python train.py --experts_per_token=8 --d_shared_expert=0 --normalize_top_k=true --routed_scale=1.0 --balance_bias=false --init_std_router=0.0132 --parallel_block=false --optimizer="soap_variant" --final_lr_fraction=0.0 --seq_len=1024 --doc_mask=false
Below are experts of layer 3 (counted from 0) of a mixture-of-experts language model. Rows are named router (the router's row for the expert), gate (a neuron's input weights, with its number), up (a neuron's input weights, with its number), down (a neuron's output weights, with its number) and show model dimensions 0-159. Each number is 128 + 32 x the weight over its row's rms, rounded and kept within 0 to 255.
Before each expert's rows: a language model's description of what the expert responds to. This comes from a sample of Wikipedia text that the model never trained on.

# expert 40
What it handles: En dashes in score records, coordinate minute and second marks, and verbs like are, were, been, plus word endings like grow'n'.
router [160 155 179  70 145  97  77 105 129  84 152  68 181 122  81 159 177 148 152  82 165 106  92  75 164 172  77  85 145 157 110 111  76 154 126  93 141 159 113 100  86 126 162 141 168 150 139 148 179 139 167 100 171 173 125 149 174 155  93 162 163 113 164 158 172  93 106  84 158 158 112 160 118 141 125 161 146  88 146 140  87  91 112  73 106 135  96  99 146 175  84 121 186  88 131 165 162 143 134 151 153 102 148 124 110 106  85 159 124 176  88 102 104 108  97  95  96  93  96  91 124  83 168  87 108 152 161  88 165 109  90 108 123 155 112 116  99 134  97 163 157  99  91 134  79 181 150 118 148  95 157 126  86  92  82 119 144 149  90 166]
gate1 [123 120 181  96 172 119  80 100 100  99 115  85  73 188 101 123 125  79 115 157 123  87 108 147 146 122 141 147 137 118 150 146 167 183 139 147 156 104 136  73  68 166  96 110 160 118 146 177 121 152 120 135 187 156 138  77  99 111 138 131 157 100 155 111 126  95 131  75 135 149 135 148  99 147  47  99 114 113 143  94 102  88 119 119 128  77 139 170 128 210  75 123 199  89 122 134 138 138 128 122 135  95 113 195  80 129 102  93 135 111 138 123  94 156 165 119  72  65 146 154 131 169 178 113 126 128 119 143  84 169  51 131  48 137 157 149 127 110 151  94 127  85 123 131 151  78 136 130 138  99 142 120 107 154 152 108 173 157  60 197]
up1 [182  55 147 104 156 122 129  79  55  60 147 102 107 142 154 140 116 150 136  91  65 127 171 127 140 112  87  43  82 124 169 140 114 118 133 160 137  94 111 102 100 128 199 134 158  65  93 121  85 146  97 155 132 121 205 154 163  99 185 126 107 164  91 147 131 118  71 166 127 100  83 151 132  66 133 182 163 171 175 129 117 172 163 129  82 153  95 127 175 128 157 120 175 135 108  99  94 165 125 138 124  93  93 142 138 161  96  87  89 110 119 115 178 143 121 106 150 104 110  74  68 138 119  51 142 133 128 153 146 174 143 119 172 140 141 165 159 144 124 127 168  72 139 110 164 129 118 179 105 134 122 135 135 125 153 128 153 135 129 159]
down1 [116 124 186 149 200  62 147 110 157  74 111  49 161  99 190 170 138  85 158 163  90 175 132 165 122 133 121  93 146 181 150 153 116 131 107 125 162  93  85 108 140 123 130 103 100 111 107 137 113 174 120 135 119 137 114  84 124 153  62 183  47 120 114 121 185 161 144 191 101  75 164 124 118 154 113 167 141 109 133 156  91 183 105 144 130 121 108 169 100 130 118  85 137 209 175 122 161 154 175 115 127 131 128 121  98 106 121 191 129 133 119 127 107 111  94  99 102 117 112 114 112  70 188 107 102 124 114 156 120  46 135 147 206 115 126 157 101 184  96 128 139 135 147 112 121 138 155 124 143 101  86 171 111 124 105 144 142 191 136 140]
gate2 [171 186 124  92 175  95 123 124 114 143 172  70 132 147 112 132 149 150 155 139 135 125 117 153  91 144 115  96 112 112  95 115 109 154 122  74 104 136 153  75  78 111  93  91 114 160 158 137 140 178 120 126 201 168 139 132 115 114 126 164  66 148 178 154 129 181 154 113 194 135  76  91  75 135 158 125 163  56 138 118 106 132 116 129  63 177 137 122 165  92  97 103 229 141  99 122 142  87  89 104 151  99 132 146 115 107  61 142 138 115 147  53 136 104 100 112 113 121  90 140 157  66 162 133 140 115 149 155  92 167 138  90 110 146 132 183  76 143  90 137 134  96  88 167 137 162 143  94 101 113 150 111 124 132 116  65 202 160 104 120]
up2 [123  82 156 161 134  95 118 171  77 158 149  92 102 165 105 114  94 143 121 104 179 143 150 133 119  97 152 117 133 112 130 129 112 127 123 166 143 192 114  79 148 115 174 142 138 128 129 164  84 115 111 136 142  61 154 142 135  82 112 159 137 102  88 132 156 129  95 125 127 131 101 108  81 119 128 135 128 135 187  69 112 159 143 170  86 149  94 101  93 169 226 114 114 120 129 125 115 147  31 115  95  98 189  93 180  83 133 148  67 165 155 145 114 165 151 155 172 148 166 180  48 117 154  78 203 154  82 138 172 148 134 131 175 144 121 122 143 158 107 155 175  83 174 128  83 128 110 137 130 124 143  83 133 175 118 142 143 184 103  93]
down2 [ 97 133 176 139 194 115 138 145 137 131 147  98 125 166 120 113 136 159  99  86 116 150 109 107 177  66 132 186 120 168 116 115 204 122 147 130 122 119 110 119 191 121 182 192 136  67  63 134 168  97  91  91  74  96 137  81  77 147 106 100 158  79 113 192 181 151 151 111 114  88 193 155 145 152 127 125 113 153 111 117 106  91 158 124 140 110 132 159 158 122 159 122 100 120 156 103 140  91  98  96 153  78 104  97 142 124 115 177 130 120 219 133 102 159 129 145 190 130 141 158 114 141 130 140 117 149 158  88 131  78 102 168 133 140 133  99 172 113 147 166 158 138 113 172  91 152 118 153 166 162 144  96  83  40 135 153 132 147 171 188]

# expert 39
What it handles: United in team and country names, plus of, to and the continuing a phrase after a verb or noun.
router [154 177 162  72 143 112 101 110 123  97 151  94 176 121  87 162 171 155 111  87 154  87 111  81 165 159 105 129 151 145 115  96  91 144 146  99 145 183 128 100  79 124 161 175 185 155 172 136 173 111 129  82 176 155 120 170 149 116 118 159 146 110 176 163 167 118 103  85 155 175  80 127  96 147 113 175 142  97 111 122  86  86 111  94  91 143  85 117 170 176  84 113 155  80 162 165 175 123 140 153 136 109 161 125 106  90 102 146 146 180  64  84 104 101 107  94  88  86  93  87 128  96 192  90 136 131 154  90 157 101 101  96 105 151 134 126  83 129  88 170 173  95  91 127  87 171 158 130 109  71 148 129 106  86  94 135 159 145  85 142]
gate0 [148 170 188 170 129  91 121 126 111 111 157 163 142  48 130 154 149 127 127 108 114 103 116  58 165 123 102 105 123 130 100  82 181 170 114 112  99 145 157 120 150 171 126 151 179 159  60  99 147 138 175 102 168 183  69  65 135 152 107 162 158 105 149 146 145 121 108 135 151 156 108  85 164 160 117 176 172 162 102 131  84 123  91  90  89 140 115 120  62 110  67 117 165 131 170 175 149  94 204 120  75 147 189 127 109 141 107 136 138 117 157 146  78 101 103  93 119 164  96 144  86 114 187 127 135 132 162  60  84 143 143  87  89 138 116 169 102 158 109 183 148 139 118 165 133 124 157 125 123 106 155 115 108 123 139 143 158 148  94 198]
up0 [200 166 177 158 127  72 150 100 158 147 154 154 157 161 106  53 206  60 137 125 139 161 146 164 143 125 135 147 203 169 136 130 102  81 153 129 130  77 114 178 142 162 146 193  80 112 114 169 134 145 176 132 128 160  86 210  89 155 130 114 123  86 124 156 143 111 128 162 126 117  97 173  63 142 130 149 127 148  80 115 100 132 161 128 164 129 120 154 108 159 128 163  86 128 106 113 142 109 154 114 160 110 154  84 123 133 180  91 158 177 155 132 146  81 140  97  82 159 186 117 119  64 121  98 146  79 136 148 126 111 107  95 191 150 150 113 131 174 121 112 108 153 158  73 101 147 147 122 203 112 129 125 112 126 147 117 116  89  89  93]
down0 [120 120 119 128 118 159  96  78 137 111 119 101 135 165 156 140 126 137 151  97 111 115 133 114 154 114 157 108 208 108 144 130  61 142 131 181 209 131  83 139 140 100 103 136 180 135  98 125  76 100 163 110 122 116 128 146 157 111 160  93 136 171  59 126   6 124  70 166 110 115 140 107  90 146 111 113 130 126 125 109 145 140 164 143 119 138 163 146 124  87 101 145 134 128  98 108 144 116 176 192 125 113  44 154 135 185  86 168 100 122 116  97 149 139 118 151 145  95 110 169  84  79 171 139 101 103 118 135 136 102 141 125 171 148 142 110 160 116 100 141 159 119 102 150 109 126 167  50 169  91  96 139 180 115 183 168  72  39 129  96]
gate1 [182 165 126 157 163 132 113 138 118 117 130 147 138 110 120 124 101 153 115 106  99 124 126 160 122 107  64 104 158 148 143  94  98 104 184 115 192 169 161 165 163  71 176 161 161 129 146 190 105 105 186 125 154 128 108  81 161 122 117  74 136  91 140 105 133 141 145 156 116 143  88  61  93 102  85 121  98 143 151 138 112  79 155 115 127 141 126 166 194 135  93 178 126 146 165 124 139 141 172  98 147 186 120  97  77  69 162 164 141 200 140  95 101  53 135  97 165 159 135 105 162  95 120 105 168 108 145 124 197 169 118  85 123 111 171 158 100 146 104 136 160 102 153  52 109 180  94 170 127 147 148  90 162 107 135  69 174 130 141 150]
up1 [ 85 113 129  80 165 157 125  78 145 166 109 139 131 106 106 137 117 140 120 136 185  83  68 146 100  44 112 134 184 131 115  97 114 110 127 145 151  82 139 130  79 182 113 124  78  86 206  69 131 198 125 100 107 133 113 119 107 111  88 138 107 127 140 135 110  80 143  85  97 170 112 121 153 166  91 101 111 125 145 104 131 152 127 170 115  73  88 138 141 192  62 129  78 139 123 182 137 140  96 138 136 115 164 148 115  64 107 146 130  67  99 141 190 110 144 173 141  92 114 123 145 175 108 125 125 104  87 142 108  76 114 105 174 110  89 102 171 136 150 125 173 161 101 130 138 132  90 123 129  38  89 145  95  83 116 136  89 195 116 147]
down1 [161  82 106 145  96 112 119  99 136  88  78 168  73  97 139 130 139 162 121 123 123  91 225 134 150 115 115 153  85 122 138 132 153 175 154 100 157  91 106 113 154 141  92 177 141 129  89 142 131  68 109 145  75 175 188  92 127 150  92 185 109  81 125  81 150 124 108 126 173 154 133  74 161 171  98 115 181 106 156 111 140  99 143 170 175  83 164 153 127 143  84 167  97 164 109 157 104 146 136 120 153 132 160 169 103 127 115 148 159 155  92 156 162 150 161 111  83 131 123 112 108 107 130 115 106 156 145 126 110 150  71  88 107 116 160 117 149 102 141  89 182 108  80  89 105 135  82 154 243 139  94 162 119 155  81 103 121 108 200 107]

# expert 7
What it handles: Spaces before numbers, in and / inside tables and career lists, plus pieces of non-Latin scripts in transliterations, e.g. Yes, NBA.
router [176 185 162  89 161 122 113 115 121 106 167  71 175 107  83 168 151 165 127  87 172  84 108  96 160 158 102 106 147 150 107  89  98 151 157  89 148 164 118 123 103 147 173 160 165 160 147 136 166 111 138  97 164 162 160 160 166 104  98 171 151 112 174 155 156 110  98 103 139 151  83 141 109 138  98 159 166  81  99 125  81  97 114 113  90 144  75 117 162 169  95 115 188  81 138 181 174 129 136 142 148  91 161 114 100  91  77 178 149 160  80  74  97 113 119  82 109  91  99 110 125  80 191  75 129 166 167  86 159 108  85  94 108 145 120 136  87 133 107 160 168 102  82 145 113 169 169 141 116  98 161 108  96  94  90 144 151 125  78 159]
gate0 [127 110 102  69 155 134 113  92 100 103 183  57 164 160 150 180 143 146 129 116 194 128 118 115 130 133 161  72 111 167 118 106  84 121 142 124 173 176 160  82  68 113 195 139 130 153 108 135 140 146 122 128 147 129 141 216 115 172 122 183 146 121 184 156 124 118 136  90 179 143 119 168 138 125 153  81 168  89 102 116  97  57  87 146 106 124 139 139 149 129 107 150 184 140 114 161 175 115 122 109 158 126 195 131 136 150  81 160 145 132 137 143 113 182  49 123 120 176  95 120 120 112 179 139 147 150 146  82 118 110 114  81 126 132  86 122  80 112 108 116 157 129 176  95  99  48 173 146 117  77 135 137  99  68 115  80 139 115 137 165]
up0 [144 139 175 124 125 132 148 138 121  90 147 164 177 120 212 120 130  55 108 131 173 156 101 118  48 149 100 130 138 166  69 123 146 163 113 144  97 101 126 128 105 113 147 110 106 111 100 160 133  84  81 189 114  76  79  84 195 156 126 158 132 115 107  71 112 120  85 103 145 169 137 164 131 135 106  83 147  77  96 125 144 142 158 185 127 132 157 154 131  88 139 111 138 191 126 128 176 119 104 116 105  89  89 155 122 111  98 118 111  98  99 180 108 144  97  99 129 163 145 110 130 107 110  71 185  72 126 116 133 158 208 131 146 134  98 111 201 176 145  82 163  96 150 150 120 168  73 148 177 130 142  74 157  80 117 163 178 134 138 130]
down0 [155 127 128 147 123 106 128 150 185 168 106 159  94 135 140 158  89 133 173 153 112 139 148  77 140 142  91 118 154 150 130 183 216 142  97  97 123 120 135 169  82 112 144  88 139  48 132 124 119 150 132 165 160 169 144 185 135 147 206 143 102  97 157  97 171 150 173 133 156 138 112 210  96 184 157 138 133 110 127 188  95 169 177 161 108 129 154 153 141  99 115 117 127 144  74  95 183 106  76 104 130  91 126 143 153 111 142 102 118 128  95  96 154 140 114 127 200 127 111 214 126  72 142  47 140 135 102 132  74 152 131  77 140 108 124 105  74 123 172  91 138 145 120 128 119 135 131 150 146 100 146 154  71 164 192 124 142 140 135  93]
gate1 [188 147 164 199  87  86  57  99  95 119 120 133 109 138 162 132 190 174 143 120 142 181  96 162 152 146 103 110 166 133 151 178 145  86 148 121 132 136 100 142 105 115 120 110  96 111 139  91 171 145 154  89 118 168 104 159 194 159 117 167 138 137 193  98 184  69 135 166 118  97 111 135 120  62  88 125 149 163 156 163 128  87 116  68 113 117 148  89 166 127 149 196 125 155 134 131 137 107 165 165 103 108 174 104 153  83  96 100 140 151  61 154 130  94 124 127 100 154 127 132 103  99  94 177 150 115 123 161 138 122 104 167 141 117 114 154 102 124 115 164 164 161 110 122 127 112 195 112  71  71 199 194 140 101 155 110 152 163 173 115]
up1 [140  71 146 134 103 122 155  95 155  93 121 121 118 168 116  85 155 131 106 110 103  87  77 134 125 113 107  94 121 132 125 120 111 161  58 141 164 105 122 168 170  96 127 196 164 134 141 147  97 148 122 116 126 137 151 105 113  65  77  63 104 159  75 214 106 105  80  52 121 189 153 147 149 131 164 149 116 150 125  99 158 169 134 167 151 109  74 140 172 143  94  99 148  42 104  68 133 141 178  60 190 142  83 138 100 108 166 162 159 116 141 158 100 141 127 135 139 113  84 143 123 121 144  89 102 182 144 139 172  92 126  75 144 134 132 154 184 163  80 147 127 153 132 176 117 101  90 144 159 155 108  97  61 115 118 103 121 138 114 115]
down1 [136  82 108 137 148 177 112 105 164 159 150  99  82 108 142 132 158  82 103  94 129 134  66 106  85 167 125  92 162  97 119 152  75  97  84  61 152 155 126  85 130 145 165  83 118 123 130 106 128 138 155 135 113 160  78 106 116  83 160 131 182 153 133 103 124  94  82 125 167 110 150 104 102 117 103 111 141 103 143 133 194 150 118 119 193 128 160  48 162 132  99 131 133 186 136 108 136 132 125 127 128 132 148 131 162 163 110 101 170 153 138  80 146 173  96 146 140 119 141  79 155 132 124 165 100  82 127 106 157 210 157  82  98 120 155  69 125 117 135 156 123  67 102 181 173  63 147  51 173 149  82  90 191 112  78 102 150 161 148 113]

# expert 32
What it handles: The word and, forms of be, and direction words like northern, North, South after the or and.
router [158 170 186  77 170  99  78 107 124  95 135  96 189 129  79 158 177 150 142  97 168 102  98  91 185 179 104 110 148 141 117  89  85 157 136  84 153 163 120 112  91 111 146 153 165 144 167 144 164 131 164 106 179 152 120 167 173 115 103 153 154 106 160 164 153 110  98  74 175 160  77 133  94 165 105 148 156  82 142 129  90  98 108  98  92 144  90  92 176 184  92 115 168  83 154 179 148 118 154 167 150  94 155 123 108  92  84 172 138 161  99  91 114 111 113 105  87  94  93 115 141  86 196  92 125 138 169 108 144 113  85 103 125 160 131 132  97 104 106 187 174 107 110 118  87 158 162 113 121 102 156 123  84  76 102 136 153 139  80 146]
gate1 [194 140 183  99  98 128  91 134  81 116  94 138 176 104 122 145 146 118 166 101 175  97 123 146 122 147  93  95 195 153 144  98 136  81 164 138 118 140 127  78 122 114 148  69 152 203 103 139  83  90 141  65 122 132 120 135 106 167 137 126 136 100 195 173 107  93 127  81 124 171 145 143 107 168  94 160 104  63 155 140  88 110 117 133  93  80 114 113 150 149  67 143 136 119 138 138 146 112  99  56 120 117 151 102 134 139 134 133 119  75 106  84 122  90 135 126 104 173  93 115 139 193 146 161 107 129 162 141 144 112 140 155 166 143  73 156 154 138 151 129 163 124  90 132 124 224 122 101 117  70 147 128  48  53  64 121 148  92 113 111]
up1 [107 117 173 168 143 178 100 172 121 147  85 186 118 144 134 146 141 120 118 171 122 101 110 139 159 153 140  74 136 134 155 125 126 184 174 166 189 119  96 117 119 102  93  70  59 117 120 133 146 105 125 162  97 150 129 122 117  53 121 154 169 176 113 140 172 136  78 137 138 173 152 127 107 118 161  99 170 129 155 107 121 126 100 109 156 120 151 108 135  91 169 104  96 156  87  68 115 163 161 160 154  92 199 136 147  97 161  85  60  91  33 157 156 161 106 126  86  86 131 101 146 162 166  88  97 155 137 151 115 189  93 102 140 138 127  60 115 159 137 205 112 109 181 139 130 122  88 165 110 151 111 111 138 126 122 156 164 127  82 170]
down1 [136 151 114 178  90 142 124 152 110 105 148 102 147 148 128 167  97 148 168  92 141  92 105 155 142 160 145 120 189  81 170 132 123  97 152 224 105  60 165  45  76 123  90 174 188 137 131 107 170 133 129 123 110 102 109 123 190  93 139 139 128 154 156 123 104 177 121 124  99 107 111 208 105 130 108 113  96 153 108 132 139  90  50 144 114  95 140  92  83 129 111 164 145 103  87 130 182  74  98 136  88  81 135 145 162 119 153  94 133 127 101 173 139 103 108 133 210 133 111 116 145  99 157 154  92 184 122 155  82 102 140  99 173 204 137 115 133 154  99  97  97 151  97 123 155 146 111 158 134 171 165 136 154 197 103 123 162 127 132 142]
gate2 [158 201 186 144 146 152 146 181 113  81 155  76 175 110 107  85  99 159  85 111 133 161  84 153 134 138 139 111 102 157  80 124 126 121 144  73 177 165 159 105 106 107 111 141 152 127 152 222 150 105 138  89 146 120 106  82 141 125 138 195 111 158 155 195 142 162 124 119 163 118 119 160  98 168 140 205 135 126 153 144 101 117  84 121 127 142  87 128 145 126  82 142 143 132 105 124 113 176  80 125 114  91  77 153 123  83  89 169  96 148  89  75 115 133  64 128 157 124  93 107 186 110 161  96  99 189  86 125 167 176  97 107 104 141 133 140 153 139 132 184 176 119 154 140  93 151 133  95 142  78 160 136 101 100 128 118 193 118 187 133]
up2 [117 130 149  88 109 207  85 137 118 147 102 190 137 134 145 192 150 148 129 150  87 153 143 104 123  96 114 140 127 164 215 132 153 121 114 121  86 181 111 117 151 128 132  72 130  77 154  88 147 171 155  74 156 150 165 125 183 164 191 148 172  84 189 110  83 115 148 134  87  91 141 170 152  81  96 113 161 168 131  62 100  98  87 134 100 138 128 132  97 122 176 165 192 100 122 109 117 141 152 156 142 193 114 169 158 170 112  94  64 137 111 127 141 137 201 106 133 129 140  90 104 182 156 121 127  94 147 137  65 101 121 151 117 158 153 138  85 132 139 112 180 129 162  88 153 140 135 137 158 105 115 162  76 121 142 141  87 137  75 142]
down2 [183 122 103 120 133 112 161 128 158 156 142 114  73 181 135 174 161 163 127 157 130 165 137 142  86 142 114 111 144 222  85 181 111 117 164 103 148 151 159  87 101 112 174 147 174 167 109 114  99 154 148 149 100 100 149 142 154 151 118 111 160 163 117  98  88  88  94 202 175  90 167 136 100 111 125 129 141  93 120 173 148  89 143 154 126 144 138 114  73 101 119 146 139 137 127 156  97 120 119 123  62 103 126 111  88 143 107 122 115 102 136  70 153 151 195 157 130 158 110 120 114 174 101 154 150  46 142  91 114 161  81 158 152 174 116 170  99  97 118  56 136 147 108  95  90  74 169 137  77 113 166 115 142 114 126 178 233 121 120 129]

# expert 51
What it handles: First syllables of proper names after a colon or comma, such as W, Le, Ro, Be, Pa, plus month names.
router [172 156 182  91 180 118  81 102 138 123 172  76 180 123 105 175 191 161 127  66 155  80 108  74 168 138  81 131 140 144 145  99 101 186 182  95 128 184 130 116 115 166 154 168 170 159 116 148 151 128 172 114 158 152 165 192 155 120 112 174 166 108 134 148 174 119 141  72 158 158  98 129 112 157 117 156 140  82 115 107  86  80  95  89 101 154  91 108 150 173  85 124 163 102 176 196 163 118 130 134 146 106 180 123 104  91  80 161 141 181  81  93 106 125 105 103 118 107  78 116 126  70 168 114 131 112 147 101 162 114 108  97 111 151 135 137  94 128 105 161 140 101  97 134  92 171 142 151 125 102 159 124 107  82  94 160 134 169  83 141]
gate0 [154 144 134  97 130 118 109  88  73 116  52 106 116 114 112 138 164 150 159 115 117 155 113 155 110 136 133 144 127 142 181 126 154 111  62 141 167 156 103 125 143 137 143 179  90 101 107  87 150 155 116 145 145 215 160  90 198 149  96 161  92 151  92 118 153  93 113 137  95 160 104 121  99 104  73  87 138 154 141 138  76 130 104  69 173  88 115 116 140  83 126 105 180 213 135 126 112  97 152 125 118 110 138 195 126  95 114 136 123 155 151 118  70  81 138  76 130 128  91 160  93 164 146  70 107  81 122 147 115 131 125 154 122  57 138  99 148 163 107 100 191 109  70 111 115 122 138 122 153  53 171  86  88 157  52 150 133 139 155 105]
up0 [132  72 120 122 120 118 141 109 115 113 149 128 152 122  89 133  96 135 100  95 119 128  78 152 131 102  81 121 132 120 141 156  81 136 143 169 126  99  61 145 122 125 144 109 158 106 127 140 122 137 151 184 123 149  84 111 162 155 101  75 202 207 140 120  57 179 112 106 171 164 128 122 121 121 122 147 101 210 117 118 132  83 139  94 137 154 151 148 145 160  76 159 149  85 175 157 122 134 121 194 128 121 146 107 147 198 170  99 121 128 192 101 167 114 118  83 146 207 127  83 146 126 130 115 146 161 163 100 159 130 156 108 171 162 208  90 147 146 147 105 128 103 101  58 204 129 163 190 129 148  85 131 125  74 150 113 106 174 162 138]
down0 [ 99  80 121 101 139 101 136 131  94 131 112 127 143 115 122 152 110 182 158 110 114 109 160  77  70 156 136 113 139 124 133 146 134 166 111 106  91 166 149 100 115 102 104 113  77 141  87 121 152 126  22  95  76 147 131  98  97 130 177 162 157 146 139 145 159 128 156  66 105 174 164 120 165 156 114 122 148 135 135 112 181 191 135  78 134  80 122  97  82  89  95  89 139  75 138  97 115 102 132 127  87 159 172  96 153 150 178  94 111 197 163 160  90  98 133 135 163 130 106  37 175 159 119 150 123 141 165 125 246 116  85 120 155 178 161 137 102 130 104 113 161 108 166 149 158 121  98 169 169 137 156 103 168 122 108 127 168 124 146 134]
gate1 [128 149 138  82  95 113 127 190 176 141 151 111 159 146 147 111 141 140 137 129 206 155 101 128 113 113  97 142 120 126 125  70 130 156 146 146 140 132 128  13 147 206 103 150 189 114 132 177 142 100  92  86 129 151 120 185 130 170  91 146 115 111 155 167 149 134 171  77 116 123 133 130 128 161 144 104 182 100 135 125 106 152 126 108 127  89 151 100 115 107 143  77 112 144 168 107 142  36 105  87 144 128 159 116 123 121  79 156  88  94 108  95 106 114  44 124 142 139  75 122  91  32 194 147 112 124 159 134  59 117 185 160 109 105 150 121 130 106 130 136 177 104 104 139 109 125  82  71 158 136 106 147 129 124  87 165 128 141 124  98]
up1 [175 100 111 121 111 106 113 139 116 158  98  74  96  68 129 104 103 122 139 138 146 115  83 129 128 185 101 109 109 167 130 124 155 119 166 183 119 105  80 102 138 141 152 106 158  91 118 161 129 134 120  73 135 136  81  82 157  97  73  78  89 139  83 131  64 134 127 155 158 136 164 147  71 141 161 147  62 122 129 159 111 100 124 133 123 124 133  71 176 151  89 174 120 152 132 121 129 175 158 139 160 100 156 155 150 109 188 135 136 176 207 127 148 200  91 173 211 178 161 133 101 135 125 121 154 111 141 159 135 113 136 103 133  83 200 127 122 124 182  50 118  81  99 108 130 158 123 161 106 113 206 127 150 111 108 148 114  91 190 129]
down1 [129  63 135 119 155 119 132 172  56 121 149 131 118 172 222 131  82 100 121  93 121 116 140 125  85  91 110 157 145 160 153  68  99 153  97 159 145 157 174 107  90 179 130 132 124 121  49 139  61  96 117 146 112  63 160 152  99 128 124 127 151  96 189 131 107 133  73  90 135  88  66 140 140 121  67 128 124 161 135 137 101 178 128 105 134 129  85 128 112 125 201 163  79  94  97 165  84 172 100 112  91 165 128  33 110 107 131 125 166 127 143 148 115 108  80  88 113 122 127 105  60 133 135 128  90  88 103 114 118  98 132  95  82 156 123 142 145 169 115 137 118 129 142 146 180 169 169 153 154 113 112 139 127 101  60 124 158 135 115 114]

# expert 55
What it handles: Line breaks after sections or headings, spaces and digits in election or chart tables, and words like Liberal, born, Population.
router [164 157 188 102 164  85  83 110 132  96 164  71 202 122  97 162 173 163 128  96 152  94  99  94 157 140  97 109 163 141 125 114  87 157 137  80 153 166 123 118  92 140 175 162 172 149 174 138 170  99 149  95 184 153 126 154 156 109 109 164 157 109 144 152 176 119 108  87 154 170  97 129 100 167 118 161 159 102 110 130  87  88 100  84  85 150  79  98 169 161  84  94 178 101 152 186 167 106 134 142 175  83 178 131 111 102  83 177 129 156  69  99  88 122 112  87 106 105 115 104 135  75 184  96 118 149 170  93 152  93  88  97 117 150 124 122  83 130 102 179 153  99  78 130  90 157 148 106 138 111 170 117 109  98  92 118 142 136  96 138]
gate1 [118 188 153 142 121 123 130  41 156 120 145 158 101 105  77 178 110 182 100 119 140 162  97  98 165 117 127 129 158 159 126 107  43 132  97  91 138 111 111  86 108 124 130  54 186 137 130 136 147 113 190  92 104 153 103  74 172 134 121 171 165 121 140 150 154  92 130 130 127 202 130 111 161 126 106 113 142 114 147 126 140 153 119 163 162 145 134 164 141 135 109 111 170  72 155 146 172 145 163 108 120 129 151 154 137  89 115 150 135 164 151 120 135  97 112  90  71 130  65 123 193 173 133  87 147 124 146  93 135 108 126 118 172 146  99 162 100  86 103 144 191 109  44 164  30  76 175 107 150 153 144 162 118 125 159 104 100 165  93 117]
up1 [139 140 131 148  66 152 116 119  86 111  82 120 143 171  72  93  84 132 105 120 110  88 132 121 127 137 174 116 176 126 176  74 156 102 145 162  83 135 139 162  25 171 134 156 183 129 135 119 116 136 111 110 105  61 122 180  51 107 164 108 116  90 100 172 157 127 133 133 109 138 100 144 143 120  85 155 104 159 186 116 171 146 196 121 143  92 124  88 102 136  88 143  78  95 130 141 135 166 161 142 112  99  96  96 148  95 117 120 146 149 104 136 121  79 151 109 122  85 174 127 168 155 148 167 120 116 144 115 174 113 116 177  80 116  98 132 111 184 148 178  86  55 150  70 100 150 130 131 102 136  51 118 134 127  87 114  57 108 101 153]
down1 [188 119 128 133  82 122 109  98 152 113 133  96 130 148 187 101  81 145 147 131  93  74 137 165 111 132 186 183 139 164 136 109 136  98 139 125 109 174  87  63 160  82 150 141 186 130 131 169 155 171 163 153 177 129  77  94 116  94  98 119 117 176 142 174 144  39 146 117 152 150 188 165 110  85  87 140 143  86 106 113 142 101 224 121 138 180 164 139 125 118 108 103  87 150 123 119  97 111 121 137 126 213  72 140 146 135 131 145 104 111 153  88 158 107 130 148 124 172 125 135 120 142 138 160 209 107 171 130 139 149 142 119  84 106 159 114 144 153  83 140 112 170  94 130 111  43 100 116 127  96 132  98 105 121 158  97  59 120 131 123]
gate2 [124 203 173 167 129 122 189 152 186  74 131 146 135 122 116 124 112  62 108 171 172  92  85 109 158  82  80 108 139 152  70 124 125 121 154  80 149 176 149 131  76 113 146 120 118 122  81 140 183 122 141 158 145 122 123  95 170 132 117 143 126 146 122 169 164 134 227 139 181 141 107 133 101 190 121 145 117  98 133 150 109 115 124 122  58 111  93 129 148 168 157 142  95 204 114 133 113  81  88 138  86 165 184  80 121  82  47  92 118 125 108 107  76 146 109  75 155 121 164 125 168 132 113  79 134 159 137 135 140  81 113 112 134 167 120 175  73 131  97 110 136 149 156  80 141 160 170 129 136 116 166 117  92 121 177 114 151 115 134 117]
up2 [135  85 119 188 163 131 149  95 160  98 143 139  97 177 182 123 153 135 123  93  80 119 133  80 184 136  86 125  48 139  95 115 162  98 135 149 136 115 114 111 201  97 112 173 147 110 129 195 143  97  87 138  79 103 144 165 136 120 155 146 108 181 151 136 158 168 189 119 164  57 174 116  85 202 131 118 124  81  98 134 116 144 144  89 115 102 150 173 141  93 123 114 128 172 163 135 126 101 106 175  74 141 102 109 110 119 111 143 120 166 138 134 125 115 149 148 195 208 104 131  86 136 115  78 144 134 159 187 109 143  57 145 187 134  93 161 139 139 166 103 134 178 116  73 172 158  97 100 164 159 116 127  93 112  88 138 126 112 119 136]
down2 [174  78  78 114  97 106 136  79 112 139 190 159 178 102 136 159 131 107 102 137  72 140 111 143 148 102 170 121  64 110 105 142 136 111  93 135 129 107 114 120 119 140 133  61 119 165 190 181 100 124 111 143  97  81  88 166 112  92  60 154 135 161 117 139  88 135 122 157 132  68 159  54 117 124 165 104 137  86  94 137 111 141 107 168  94 157 137  92  88 177 135 131 131 113 153 161 133 103 138  88 155 162 144  88 137 142 139 155 136  97 148 157  67 175 100  98 156 124 140 119 151 154 133 107  99 162 156  63 122 131 104  96 134  74  91 146 154 142 214 142 172 166 117 118  91 164  62 126 146  96 187 106 145 161 111  71 123 196 123  75]